Experts of a small language model.
Size: 13 layers, width 224, vocabulary 4096, 40.1M parameters.
Below are experts of layer 7 (counted from 0) of a mixture-of-experts language model. Rows are named router (the router's row for the expert), gate (a neuron's input weights, with its number), up (a neuron's input weights, with its number) and show model dimensions 0-223. Each number is 200 + 20 x the weight over its row's rms, rounded and kept within 0 to 999.
Before each expert's rows: "gets" lists some tokens that make up at least twice as much of what it gets as of all text. This comes from a sample of Wikipedia text that the model never trained on. Tokens count by the router's weight.

# expert 18
gets: " was", " is", " be", " were", " not", " been"
router,228,179,221,211,206,203,191,211,160,184,212,209,200,188,195,185,222,211,210,193,225,183,220,221,216,212,207,196,192,197,209,220,192,236,188,166,216,179,220,184,200,223,173,188,207,214,180,183,178,203,222,195,233,202,183,181,199,183,194,202,220,177,177,185,202,225,208,206,202,184,179,188,212,184,197,182,229,189,226,183,212,197,151,190,226,215,186,208,196,171,174,207,184,193,236,208,196,222,170,200,173,225,215,187,182,249,212,182,172,192,225,220,201,215,173,208,208,211,209,175,193,206,245,185,191,206,177,197,227,231,169,167,179,217,205,225,213,243,171,184,156,171,206,205,215,184,204,184,202,202,225,206,230,172,198,206,171,199,198,186,201,160,202,218,179,141,180,169,197,211,207,184,225,216,176,198,215,173,213,185,204,190,235,148,205,179,193,193,202,232,203,193,237,224,235,209,199,237,240,217,223,220,207,169,177,236,201,222,226,216,186,228,216,193,190,224,213,192,223,204,203,210,212,194
gate0,208,207,229,218,180,179,223,166,248,205,189,235,211,195,195,202,194,167,201,177,203,200,199,221,199,204,204,208,180,193,200,198,203,215,180,166,183,189,204,204,182,217,236,169,204,195,187,204,182,184,199,195,224,189,195,198,179,193,187,211,214,205,213,215,216,173,212,206,205,229,244,203,207,217,194,227,222,209,210,213,211,175,216,193,190,217,217,207,228,226,225,165,169,205,212,172,202,197,170,176,226,161,149,184,211,201,173,218,205,206,195,207,227,206,260,142,226,177,174,197,145,206,197,176,192,194,205,208,210,252,195,193,211,134,227,173,213,218,205,205,191,208,197,196,222,218,206,192,205,223,215,189,228,188,248,235,228,191,203,232,191,193,204,192,167,170,189,181,190,222,182,207,193,214,180,159,215,159,219,204,188,199,190,212,190,180,193,188,196,200,221,207,179,213,195,187,194,205,210,192,187,187,174,210,215,175,208,200,188,202,212,203,190,186,202,237,198,241,213,215,181,175,233,199
up0,217,232,221,220,156,204,198,215,197,210,183,191,209,211,189,177,216,218,196,196,186,174,197,208,204,199,181,217,205,176,217,219,223,222,186,177,198,159,241,206,202,165,213,239,261,164,216,223,181,186,193,213,207,192,244,196,202,227,175,178,210,234,193,207,169,199,205,244,196,205,183,201,198,215,210,165,184,190,208,166,221,187,222,174,212,158,193,195,230,207,176,185,192,220,183,217,206,183,181,178,243,183,216,201,176,193,154,192,224,235,199,220,203,177,192,191,232,190,203,203,207,209,223,199,216,212,223,201,172,188,205,182,200,185,150,193,255,197,198,203,204,172,176,187,184,203,224,203,203,208,176,211,196,232,203,210,237,223,146,193,228,201,219,210,180,197,190,172,220,188,179,217,198,174,200,187,176,221,211,230,216,193,191,186,180,233,187,199,211,195,200,195,196,200,196,203,204,198,187,211,195,216,213,192,151,159,193,201,206,223,209,216,176,202,206,185,170,229,214,206,221,169,201,186

# expert 23
gets: " he", " which", " that", " who", " It", " it"
router,202,208,202,197,214,208,185,210,165,214,216,176,185,181,169,162,216,195,162,178,223,197,219,209,221,191,188,176,197,186,211,201,189,227,153,153,230,167,226,177,230,192,180,186,200,203,199,194,195,187,197,224,217,194,204,169,228,202,184,212,200,184,174,205,194,209,192,195,202,189,186,225,195,190,159,180,214,185,212,173,195,199,178,192,206,205,174,207,178,178,191,197,200,182,228,207,183,217,184,194,198,211,234,206,183,223,201,185,197,158,223,212,198,209,184,212,204,201,203,180,189,193,229,217,193,179,175,180,238,191,178,187,163,217,197,208,231,236,165,183,180,194,214,178,253,176,202,161,180,203,247,212,236,180,179,211,176,207,207,191,200,186,193,188,181,159,185,162,204,211,191,196,219,202,183,196,221,186,182,185,220,204,238,184,198,178,177,190,210,250,187,189,192,241,223,227,216,226,205,187,214,213,224,139,173,238,210,211,208,203,198,215,197,226,201,209,198,176,208,227,221,220,223,219
gate0,185,190,219,206,213,213,198,195,219,196,197,175,197,218,207,186,243,222,190,175,183,196,230,229,232,189,228,188,189,219,185,225,194,208,207,238,215,163,200,186,193,168,185,198,168,179,195,189,195,198,180,204,215,226,232,183,203,201,185,174,203,184,194,196,184,186,178,179,175,182,174,230,181,199,206,254,226,192,213,188,213,204,216,206,200,208,158,172,198,218,185,171,201,253,187,156,229,258,191,190,221,183,202,185,180,215,205,204,178,200,183,184,195,177,181,176,227,198,220,212,203,208,166,211,186,181,200,233,193,201,202,183,174,178,206,196,210,210,205,202,250,206,218,193,190,242,189,184,172,210,183,175,231,165,190,173,244,169,193,215,210,190,191,216,202,199,203,211,189,180,202,235,183,182,221,202,178,211,181,193,201,228,182,221,215,185,197,224,183,212,261,169,214,188,185,232,214,207,228,185,191,201,195,200,189,189,232,236,198,175,214,250,199,219,191,201,198,211,187,217,193,223,207,190
up0,175,191,201,192,216,193,198,206,216,157,201,207,208,215,211,192,195,203,183,198,211,206,235,196,212,199,223,207,198,207,213,187,200,200,208,202,238,197,217,213,213,170,196,194,201,206,245,183,195,240,210,205,167,188,187,247,178,211,174,179,200,210,202,219,155,189,175,178,228,207,181,240,210,212,223,216,168,194,200,196,197,195,210,213,203,206,205,185,200,222,216,197,196,203,188,207,175,186,183,214,216,171,207,193,228,196,211,215,205,203,231,164,201,226,206,221,224,189,238,194,216,175,201,201,163,195,226,241,222,169,227,160,210,196,184,161,267,202,202,213,203,196,185,199,225,224,175,171,215,205,147,191,225,172,210,237,225,203,214,199,199,203,179,195,185,176,207,210,184,187,186,215,147,169,186,216,205,212,164,200,208,221,208,197,235,213,225,221,185,182,222,212,165,198,157,146,204,179,208,199,199,199,191,209,190,212,198,212,210,183,197,185,223,209,214,189,205,232,194,253,206,198,235,202

# expert 5
gets: "i", "os", "at", "ic", "as", "it"
router,206,176,219,230,182,189,166,191,157,209,175,225,181,200,216,192,242,211,190,180,220,185,246,204,202,137,168,189,190,185,193,175,194,207,176,180,200,200,198,206,188,214,177,178,191,218,208,220,186,204,178,192,229,192,158,192,210,175,199,197,190,174,191,221,217,202,222,187,174,185,158,224,197,195,193,188,227,200,195,218,213,187,179,193,230,234,189,212,197,202,182,197,190,225,209,174,176,220,189,197,179,230,222,240,180,180,191,188,177,190,225,196,226,186,192,212,217,241,195,197,180,225,221,206,193,206,194,228,262,207,191,196,197,216,206,227,219,164,190,195,187,211,229,180,216,193,197,182,214,203,174,198,216,184,204,202,174,213,255,165,224,218,235,228,198,178,199,181,197,174,195,189,222,239,221,212,210,183,206,177,187,221,180,196,226,173,178,196,193,221,186,188,209,223,189,227,199,204,222,192,190,235,212,198,203,197,173,208,207,163,240,208,195,232,221,232,203,216,236,200,184,202,202,214
gate1,189,201,164,207,181,196,147,183,228,215,210,204,181,227,144,192,217,208,207,189,185,235,219,216,179,207,220,167,202,206,153,192,185,154,173,194,216,190,204,207,223,206,181,183,198,216,193,213,213,178,165,224,188,204,193,198,215,197,205,205,203,196,195,208,213,197,236,197,168,197,194,185,187,203,182,221,247,235,198,177,190,205,186,197,194,226,195,192,232,193,220,188,218,191,205,208,207,202,194,182,219,200,197,202,188,209,240,154,179,218,210,188,252,202,206,197,176,175,190,200,235,200,228,211,203,221,203,229,193,196,192,193,194,208,212,220,206,226,190,131,224,204,214,197,242,190,211,229,177,202,149,202,216,207,202,217,178,221,182,218,192,218,212,141,216,194,178,214,170,214,205,210,164,184,228,217,216,208,194,200,198,189,199,186,223,174,195,201,202,173,226,199,185,149,211,182,194,192,185,201,210,221,214,224,196,156,187,213,201,181,189,216,204,195,207,185,199,202,249,241,200,197,203,200
up1,213,184,185,184,217,174,207,202,203,204,200,223,208,211,222,203,200,220,199,209,194,164,208,181,190,207,198,227,183,247,180,196,239,199,190,197,161,231,150,184,197,219,185,201,209,171,207,196,199,190,203,195,188,194,182,236,213,217,203,176,184,221,204,166,209,216,202,220,153,203,196,232,201,176,203,174,194,186,198,178,227,211,185,214,149,212,192,196,205,196,208,173,222,244,189,205,200,201,208,239,210,209,215,160,173,196,198,193,203,189,250,204,195,223,210,191,205,171,197,190,183,162,202,233,201,207,214,193,163,215,228,195,205,209,170,206,193,182,214,166,200,201,189,246,198,182,189,222,221,160,146,208,201,185,215,211,192,218,234,197,180,186,216,148,185,166,185,202,203,215,177,160,191,219,204,189,208,215,217,200,211,181,203,178,224,222,200,207,166,168,203,203,199,159,186,224,225,163,155,178,185,217,187,192,186,185,211,227,201,212,223,202,195,221,205,207,210,200,166,189,188,191,233,216

# expert 7
gets: "\n", "==", "===", "|", "-", "="
router,210,175,198,226,241,179,191,170,205,230,219,247,184,224,192,200,218,219,167,188,220,144,212,209,201,159,164,194,195,178,217,167,236,186,183,199,207,203,231,201,230,249,185,191,216,219,202,210,203,206,214,167,187,200,182,193,202,191,180,198,205,176,188,237,211,248,181,177,223,198,194,208,208,174,187,187,202,202,191,217,181,193,178,212,202,240,186,184,188,184,177,192,163,188,217,189,209,233,170,205,203,224,211,214,161,179,208,171,204,171,216,197,213,208,166,220,206,228,211,199,170,200,210,169,206,172,176,199,242,196,186,191,208,218,210,203,201,205,173,197,182,189,218,171,208,198,197,184,137,176,188,192,194,167,190,213,179,235,197,207,231,211,185,178,191,212,182,173,195,187,205,202,193,217,174,209,204,187,200,177,197,191,200,165,180,178,190,204,207,202,178,198,190,198,183,203,220,222,201,183,235,196,215,198,186,209,241,224,198,205,247,191,202,222,209,205,181,183,231,226,217,235,220,194
gate1,190,228,180,222,237,214,200,221,188,225,166,201,181,199,180,181,173,210,190,228,188,224,187,190,223,177,242,234,209,190,217,226,183,189,190,204,183,178,178,190,220,220,202,224,202,187,202,195,172,198,189,178,188,169,201,207,201,211,200,232,252,244,191,208,165,190,178,213,175,144,231,208,175,211,236,224,170,231,192,183,213,223,207,197,212,197,214,215,222,203,217,176,230,170,211,202,201,194,223,215,202,199,224,232,187,203,209,185,170,158,216,174,200,180,206,212,195,203,184,212,167,213,211,203,212,194,181,180,224,228,184,237,173,205,219,192,206,203,177,231,197,200,191,234,198,177,219,187,208,228,244,193,186,200,200,230,219,207,193,184,189,183,199,226,238,192,187,193,204,202,231,209,218,217,215,200,195,202,190,177,193,210,231,226,186,203,203,183,191,170,221,215,180,188,226,192,184,164,209,155,177,204,200,186,185,163,220,193,250,222,207,179,188,198,184,201,191,211,228,193,193,195,168,163
up1,217,192,193,192,206,208,159,214,223,179,193,207,238,194,196,206,190,201,210,196,159,191,184,172,224,172,200,193,191,173,183,181,195,176,238,215,225,185,222,190,213,215,201,216,202,184,225,157,212,203,169,186,188,202,231,213,200,188,211,191,213,220,183,198,174,209,192,199,188,168,210,191,153,191,215,223,181,180,184,199,205,231,210,164,185,169,232,194,227,205,231,175,211,199,218,190,198,214,179,163,211,224,211,211,213,208,216,176,188,212,205,196,177,184,207,211,230,218,215,211,201,193,216,204,177,229,181,194,217,185,215,211,205,134,211,231,196,185,223,220,198,216,174,167,211,194,170,200,231,199,211,181,216,199,211,160,177,214,194,212,201,177,183,252,219,170,193,223,169,215,211,210,196,195,181,194,171,201,229,164,165,221,249,160,207,219,183,211,202,220,179,198,238,194,174,225,205,213,226,179,197,181,221,199,203,204,223,201,211,221,220,157,235,201,194,194,207,183,208,233,187,172,175,189

# expert 33
gets: ".", " in", ").", " on", " by", " at"
router,249,209,197,201,240,162,186,177,203,247,190,222,180,194,198,211,210,192,167,183,203,183,208,195,236,203,197,169,210,207,227,220,192,220,174,203,198,171,166,181,214,258,187,201,227,204,241,193,212,176,221,176,202,201,207,171,206,182,164,183,202,167,204,192,221,228,203,192,168,164,183,180,219,181,199,181,209,195,234,196,165,214,170,188,205,233,198,155,212,196,211,177,177,181,212,175,187,237,173,231,188,237,201,191,230,209,202,186,203,210,206,184,211,185,213,205,206,220,191,208,186,210,224,190,194,161,177,185,195,234,205,177,191,209,206,204,213,215,162,185,190,187,213,171,189,201,217,187,162,181,201,220,194,163,187,213,198,227,225,183,239,147,216,208,178,210,190,189,182,210,188,241,216,212,187,197,194,178,220,192,200,217,212,167,208,154,192,183,198,211,170,176,207,225,205,214,203,190,213,178,196,200,221,188,162,201,213,219,199,186,208,211,189,219,185,221,184,203,208,221,213,214,197,210
gate1,208,186,241,222,206,169,221,170,221,196,212,197,209,212,212,211,188,163,195,216,166,210,190,225,179,192,216,227,199,224,183,220,193,211,158,195,203,185,227,188,204,229,215,175,205,203,197,209,234,195,184,182,202,188,200,195,165,195,223,201,185,261,195,180,189,194,175,192,210,168,159,219,210,202,169,201,224,209,216,230,235,202,200,225,219,189,179,190,205,195,227,188,229,194,234,197,215,194,214,201,213,203,219,219,211,173,187,212,166,182,180,191,171,167,229,208,178,179,203,205,198,187,231,193,224,232,220,204,234,204,168,216,204,223,207,178,219,190,215,240,210,206,187,198,258,213,212,181,205,159,222,198,205,180,192,191,228,221,211,194,179,210,177,174,219,228,212,230,169,211,193,205,224,214,162,184,205,192,207,199,171,225,178,186,197,222,183,241,174,161,196,175,204,177,220,191,196,185,202,233,182,217,215,183,215,219,228,185,194,209,222,200,200,217,190,178,194,205,250,196,206,207,184,235
up1,159,205,200,220,202,195,210,210,207,223,210,202,193,196,195,203,231,192,199,236,150,172,191,211,219,202,194,175,174,197,190,218,205,189,189,184,172,182,215,232,162,209,207,238,235,209,182,160,196,218,212,209,206,203,199,225,203,219,245,194,197,180,180,187,206,210,225,188,176,191,227,222,183,170,199,190,214,178,206,226,204,218,184,191,215,177,212,193,192,207,204,204,200,199,244,206,252,212,214,220,192,191,195,182,230,179,191,194,196,185,212,192,217,178,192,211,193,215,215,176,181,195,199,193,177,220,210,202,163,162,224,204,204,180,228,190,204,204,241,219,198,195,143,226,228,192,176,215,216,221,211,188,185,230,182,156,196,201,208,212,189,197,207,221,199,182,182,187,135,197,193,213,166,174,205,226,232,219,200,178,207,196,217,213,195,205,189,195,193,184,244,185,217,226,194,227,193,203,210,225,193,239,219,215,200,202,225,223,182,206,210,219,216,221,157,158,229,155,200,199,234,212,175,203

# expert 54
gets: " ", "|", " L", " B", " Date", " Pos"
router,221,181,199,217,198,183,164,180,209,231,213,217,158,223,176,169,197,217,179,194,219,196,228,227,200,198,206,175,168,188,239,181,218,222,182,192,214,178,229,214,194,222,201,159,256,224,203,217,170,174,196,173,217,183,203,177,195,191,164,174,188,202,194,194,194,233,172,196,178,187,169,213,200,207,193,195,216,183,241,233,192,178,176,206,209,214,190,180,174,186,176,170,176,191,224,215,186,214,183,226,166,221,200,195,213,198,203,187,200,207,234,202,205,204,179,194,211,178,200,209,200,183,216,223,190,197,205,208,248,207,187,181,198,209,172,200,226,193,184,170,190,154,217,182,194,202,210,182,211,195,210,209,212,174,176,220,185,199,200,164,222,209,191,188,189,212,198,165,212,189,170,207,219,209,172,211,203,203,178,134,176,190,182,200,194,208,209,203,192,223,204,209,211,224,199,170,254,218,214,182,235,248,215,178,190,211,195,219,213,209,185,215,215,194,189,243,178,179,230,203,194,214,230,185
gate0,194,195,217,196,201,197,205,218,172,175,210,240,179,237,183,218,230,203,227,189,191,210,246,200,198,200,187,210,211,210,187,167,207,224,229,206,190,228,167,210,169,213,218,200,214,211,229,171,223,204,231,206,215,197,220,215,227,241,197,220,199,220,178,196,170,189,190,199,197,169,210,228,209,207,191,221,203,186,198,239,168,214,185,218,181,215,191,207,187,218,183,207,224,203,199,200,198,232,222,207,198,227,200,194,215,150,191,153,215,222,184,183,189,183,216,203,175,213,186,174,212,193,193,197,170,222,197,194,228,211,224,200,210,201,194,192,211,232,192,187,186,226,204,244,205,181,200,227,176,199,187,203,217,216,171,225,243,196,212,196,208,200,208,199,188,218,191,188,229,136,205,190,236,193,201,195,203,190,207,228,251,212,206,244,233,222,212,187,184,176,204,185,197,172,230,189,210,238,205,225,242,191,203,209,169,228,222,182,194,208,196,188,226,186,203,227,207,228,196,229,154,200,212,223
up0,198,191,230,191,217,221,209,195,220,140,169,213,233,193,238,203,188,191,201,162,214,229,221,195,172,197,205,191,175,221,173,203,191,210,196,215,204,204,176,194,214,212,204,225,197,211,187,216,190,203,204,216,243,185,193,201,163,212,177,204,226,229,164,201,219,203,184,190,208,194,220,190,186,187,179,215,172,178,207,185,172,207,206,201,215,199,196,190,193,185,187,179,223,209,184,167,241,200,197,199,172,187,222,187,199,182,200,231,201,199,202,215,183,217,190,193,197,165,174,205,211,204,163,241,182,198,232,195,165,203,230,206,222,204,196,212,219,180,199,217,177,222,188,174,227,188,228,221,233,195,184,198,209,163,215,195,171,218,207,206,220,215,231,221,206,233,182,226,214,207,202,187,176,222,191,198,210,164,177,201,148,202,199,199,184,207,179,188,202,217,142,207,225,202,186,177,237,216,246,194,178,214,248,212,184,186,208,204,231,223,185,167,198,213,195,206,195,208,218,232,150,227,220,191

# expert 17
gets: "it", "t", "ation", "ot", "ul", "s"
router,198,189,238,202,220,166,204,172,213,202,178,215,162,209,192,206,215,231,201,172,229,169,209,256,207,188,216,204,190,203,198,181,176,231,189,208,208,201,222,183,213,186,137,176,217,203,189,184,195,190,199,188,203,206,200,150,218,184,191,188,203,155,202,234,201,206,209,187,220,192,173,203,189,210,179,224,196,176,206,175,210,234,202,167,216,216,186,200,193,180,189,182,213,194,213,216,191,232,182,214,186,204,215,213,183,195,239,197,203,161,212,191,218,224,175,211,197,221,178,183,180,215,218,219,190,169,203,208,220,216,169,203,210,192,189,224,227,229,175,170,212,201,202,179,233,184,221,189,187,146,221,210,191,202,211,218,193,186,238,179,232,176,220,241,211,201,185,195,167,211,180,214,217,225,238,223,203,231,217,197,228,209,201,214,195,180,147,188,193,223,191,160,198,226,190,197,205,191,216,204,218,196,204,188,183,184,215,205,175,161,217,202,185,187,208,188,214,222,233,234,195,217,221,182
gate1,210,176,166,197,224,195,238,202,222,211,209,193,227,172,190,199,186,217,230,199,182,233,207,198,222,242,180,193,194,202,200,196,230,198,176,211,189,189,196,202,227,188,215,182,174,196,196,215,189,200,192,190,212,197,255,209,186,198,200,223,182,198,209,184,168,230,212,187,205,163,223,216,216,211,229,222,215,181,165,202,192,171,196,216,185,231,216,181,199,204,189,160,179,212,203,171,186,203,214,202,172,228,228,215,197,174,204,190,202,236,157,182,192,191,208,201,159,192,232,183,190,194,196,182,176,174,233,207,201,227,176,189,186,191,204,241,223,187,199,196,200,200,203,215,203,245,194,215,244,218,217,213,203,177,196,222,198,203,181,179,203,229,204,204,195,172,178,194,213,169,172,260,200,207,188,211,163,211,209,212,159,160,217,179,235,209,225,214,197,219,197,195,220,186,164,180,224,185,196,169,202,181,230,203,206,216,213,193,197,176,180,168,164,182,193,189,207,219,220,199,221,163,166,188
up1,184,217,187,178,212,187,211,183,229,204,224,188,167,210,221,200,183,219,210,197,207,205,218,228,214,223,206,205,192,206,195,202,193,188,188,215,228,223,193,217,253,185,200,175,191,188,203,197,219,205,171,205,213,212,202,145,180,199,167,192,204,203,210,209,190,195,189,213,229,186,247,226,259,196,181,177,154,217,169,223,192,212,168,181,185,226,167,197,148,207,207,180,218,189,172,206,177,199,184,226,222,205,202,197,209,189,230,215,227,210,213,194,196,194,167,220,200,193,151,215,206,222,164,220,159,202,218,160,190,233,187,237,207,219,204,184,197,201,198,186,173,224,199,188,219,207,152,219,206,180,186,202,181,217,237,209,172,167,192,201,201,184,205,216,174,212,169,224,208,170,161,204,171,204,198,213,225,191,179,189,204,202,213,177,231,168,177,206,201,199,206,207,174,198,184,205,176,189,202,211,179,199,214,200,209,213,187,193,152,198,160,222,204,218,200,194,199,193,203,205,206,215,156,182

# expert 62
gets: " the", " sp", " r", " its", " s", " w"
router,218,167,234,202,211,201,183,168,163,217,199,219,180,231,156,190,215,210,192,160,209,193,209,213,188,204,188,202,193,192,228,201,171,223,161,199,215,167,184,187,173,202,200,183,216,193,206,203,173,201,213,185,213,184,208,143,225,195,166,207,193,182,189,216,179,226,197,182,208,201,195,201,195,202,187,171,196,197,187,210,191,203,191,182,244,210,217,184,202,171,196,198,194,176,245,238,160,201,178,199,175,223,211,219,198,223,195,183,185,183,230,216,204,230,179,191,205,207,182,204,203,204,191,181,210,199,183,165,217,198,204,212,209,192,191,175,226,246,179,160,180,180,205,189,220,181,204,205,183,180,225,221,206,145,152,223,178,213,194,195,227,193,204,218,174,183,176,151,184,214,204,209,227,214,199,220,208,211,212,168,202,207,208,176,217,211,187,193,227,196,219,202,252,204,228,198,204,220,220,210,198,225,235,188,169,246,182,209,206,209,221,213,214,227,201,224,232,183,206,201,221,199,233,201
gate0,199,218,192,223,218,217,215,189,165,180,203,189,183,211,167,219,205,223,209,201,160,235,200,202,169,196,194,190,164,179,217,219,187,187,216,225,195,234,189,183,207,157,194,181,159,201,197,210,220,222,211,198,207,199,175,214,183,192,177,212,225,187,179,186,203,199,188,166,227,186,218,198,199,204,226,219,175,192,195,159,219,219,205,193,158,192,199,242,185,171,186,208,187,199,199,224,219,242,192,189,225,188,229,201,194,196,164,198,228,203,184,150,192,184,196,220,206,187,197,215,224,205,197,194,209,205,161,240,235,236,229,177,200,229,176,209,229,197,183,256,224,242,221,167,204,203,217,228,195,223,176,199,202,188,225,217,203,174,155,178,214,216,177,202,207,188,231,186,198,207,201,210,186,214,225,201,200,197,205,200,201,190,165,196,201,213,176,215,187,209,200,174,193,191,230,160,208,171,184,192,185,200,218,185,185,170,198,177,179,170,186,191,170,205,227,224,217,196,218,204,219,167,180,197
up0,232,170,156,200,181,189,231,228,218,195,231,210,192,185,158,182,179,215,212,212,223,196,182,203,193,212,192,217,193,213,225,200,218,165,151,198,194,190,198,218,176,208,219,198,207,220,221,168,179,219,192,203,203,206,223,222,192,197,217,202,167,199,200,212,205,192,215,229,163,191,182,188,214,185,202,213,186,168,166,203,215,223,183,214,181,222,199,198,191,194,212,225,205,188,169,191,221,205,187,204,164,155,176,218,203,179,174,182,182,203,199,220,192,211,246,194,175,214,222,205,186,167,201,204,175,219,168,210,208,231,210,190,233,213,212,180,178,233,188,225,192,222,219,260,198,184,215,176,248,221,200,217,175,211,120,208,183,219,175,220,182,183,203,198,180,208,194,192,196,197,203,191,265,197,233,203,201,201,198,200,179,221,198,188,220,163,181,202,212,192,207,227,184,222,211,171,199,159,205,195,169,201,216,202,207,210,176,194,226,202,185,192,211,208,187,208,188,194,202,189,179,214,204,212

# expert 9
gets: " |", "-", ":", "|", ",", " –"
router,237,172,198,214,251,183,195,197,167,209,189,219,173,203,187,183,217,216,172,177,204,161,184,227,163,213,199,216,179,205,210,188,201,206,176,211,236,183,214,210,207,207,190,179,233,233,228,203,195,218,236,161,203,208,166,162,233,214,208,178,190,199,177,220,214,239,201,196,176,174,230,205,208,220,205,193,189,185,209,191,178,193,180,180,212,229,209,190,182,157,186,190,202,168,211,220,196,229,174,222,174,198,192,209,203,214,199,192,189,176,234,242,205,239,202,217,222,203,189,184,171,203,216,167,209,188,207,176,213,240,179,207,195,215,216,182,205,207,199,208,205,187,210,198,198,204,190,182,147,210,194,189,204,208,195,234,179,185,182,189,231,197,195,198,158,171,173,170,197,192,188,220,214,252,159,223,199,158,222,196,189,205,189,196,215,163,209,198,185,211,206,202,224,216,182,210,181,215,193,194,197,216,193,156,180,220,221,222,205,194,207,233,195,206,191,207,193,178,237,219,215,223,213,183
gate0,182,227,198,225,195,198,217,213,195,219,221,193,195,180,217,231,195,182,189,228,184,197,223,215,194,239,204,204,224,201,187,235,220,224,196,211,178,211,184,222,224,230,192,264,191,211,210,166,199,202,181,185,193,175,216,162,228,188,157,197,201,174,200,215,193,202,201,190,190,234,208,200,224,208,198,190,221,190,210,198,201,180,219,227,172,213,198,216,206,207,194,188,197,183,215,210,156,206,208,192,206,198,202,207,253,222,233,218,227,158,222,231,178,179,221,182,199,181,219,185,186,213,176,195,250,217,196,189,214,213,169,170,227,211,150,224,217,176,179,196,199,226,175,254,205,197,223,171,199,218,207,217,183,198,234,203,190,191,195,215,222,218,226,234,208,210,203,199,224,232,238,224,175,159,219,225,229,228,213,188,188,187,208,194,237,195,195,212,206,187,198,219,198,188,197,172,159,220,204,206,189,195,182,217,203,199,229,213,197,194,226,211,212,197,193,189,223,164,187,173,197,218,201,204
up0,170,229,180,240,191,193,245,202,187,220,216,212,218,167,165,207,215,210,204,171,180,176,212,231,170,199,195,191,206,177,217,195,207,197,208,210,192,215,173,180,190,201,157,235,217,195,216,187,157,217,199,241,208,222,164,175,174,201,214,204,222,200,198,231,169,178,196,224,190,196,187,215,224,197,205,230,185,202,207,170,202,196,219,177,181,212,216,184,178,215,168,222,219,180,230,220,173,203,191,201,164,179,186,215,226,201,182,214,182,169,213,205,199,214,245,204,207,208,183,199,201,170,204,244,189,236,207,181,188,196,154,170,190,190,215,178,176,192,212,224,202,219,195,209,179,178,207,183,177,197,219,220,187,201,210,172,245,173,187,219,168,200,205,191,217,208,199,155,213,176,243,209,183,211,194,203,196,211,224,200,202,175,221,209,184,170,178,192,236,200,200,202,198,210,191,179,184,193,209,175,194,171,200,202,155,175,195,177,218,190,222,214,196,207,202,209,179,179,171,207,162,210,238,182

# expert 11
gets: " |", "\n", ";", "|", "|---|---|---|---", " and"
router,235,153,220,229,244,174,210,198,184,215,194,217,172,192,188,200,217,231,149,154,221,163,201,225,176,199,186,215,189,184,211,190,176,212,197,217,225,187,225,198,218,231,210,187,212,215,212,208,197,184,218,193,245,206,169,165,205,190,148,185,215,185,185,188,204,225,179,176,197,186,207,179,208,202,193,178,209,197,210,205,222,188,183,191,197,205,178,179,197,177,199,212,199,164,189,203,186,234,207,194,191,230,213,212,202,208,211,172,157,204,214,193,241,195,185,211,212,210,207,190,186,190,217,186,190,198,188,219,221,206,194,162,223,199,180,180,251,195,190,185,162,200,193,187,200,190,193,175,196,221,224,224,209,187,226,201,159,190,224,195,208,203,225,187,183,205,192,160,203,227,174,200,205,232,177,196,199,164,212,130,215,199,190,185,184,185,215,181,190,223,204,196,229,252,183,202,191,211,222,183,209,233,239,185,201,205,225,232,179,224,211,206,199,187,190,202,187,202,223,219,193,203,195,186
gate0,217,236,195,187,234,225,192,193,207,199,219,173,213,186,205,188,251,208,243,206,202,191,181,190,230,185,199,209,197,177,187,205,208,216,179,184,217,207,239,236,188,189,196,164,209,184,202,156,194,201,157,181,200,196,185,214,201,229,181,173,197,199,178,189,225,190,175,246,207,201,231,162,218,174,209,165,206,195,185,213,233,196,207,216,204,220,203,181,244,190,202,216,175,174,192,194,179,168,202,222,194,244,181,201,201,203,214,198,169,228,199,184,194,183,188,187,193,202,163,184,213,162,236,218,214,213,238,163,187,194,171,195,218,221,230,232,167,208,196,208,225,214,182,217,198,194,228,203,195,192,216,202,215,216,201,203,197,197,221,189,194,201,190,197,163,211,243,218,208,219,179,201,181,200,198,168,237,206,181,212,206,228,214,209,197,232,190,216,233,218,182,203,229,221,181,224,178,178,230,186,213,191,197,193,220,200,182,217,192,195,172,215,209,213,203,169,172,174,207,214,185,180,182,149
up0,191,218,234,179,219,226,205,221,189,212,203,217,211,162,203,200,220,186,198,214,170,167,158,220,181,188,180,204,224,217,224,211,202,226,209,210,207,167,196,152,194,194,193,205,178,194,200,216,202,150,197,186,192,215,212,211,214,228,206,150,207,171,251,185,174,191,210,203,169,190,211,170,213,219,228,180,233,202,212,208,163,192,217,201,194,217,204,172,225,160,215,217,172,183,187,195,171,224,175,201,222,214,235,235,171,203,167,224,191,189,192,154,197,167,220,190,181,228,192,200,189,179,200,189,210,191,206,220,234,233,216,221,220,190,174,215,191,199,191,185,212,191,230,219,190,200,201,208,227,236,237,174,177,210,203,176,177,205,211,179,223,201,185,215,180,200,209,195,205,206,204,203,176,165,171,180,207,218,185,202,184,211,213,206,198,136,228,179,215,175,207,188,220,188,207,224,202,221,188,221,216,213,196,179,191,177,189,195,199,169,208,211,184,207,188,203,189,176,181,189,218,202,173,164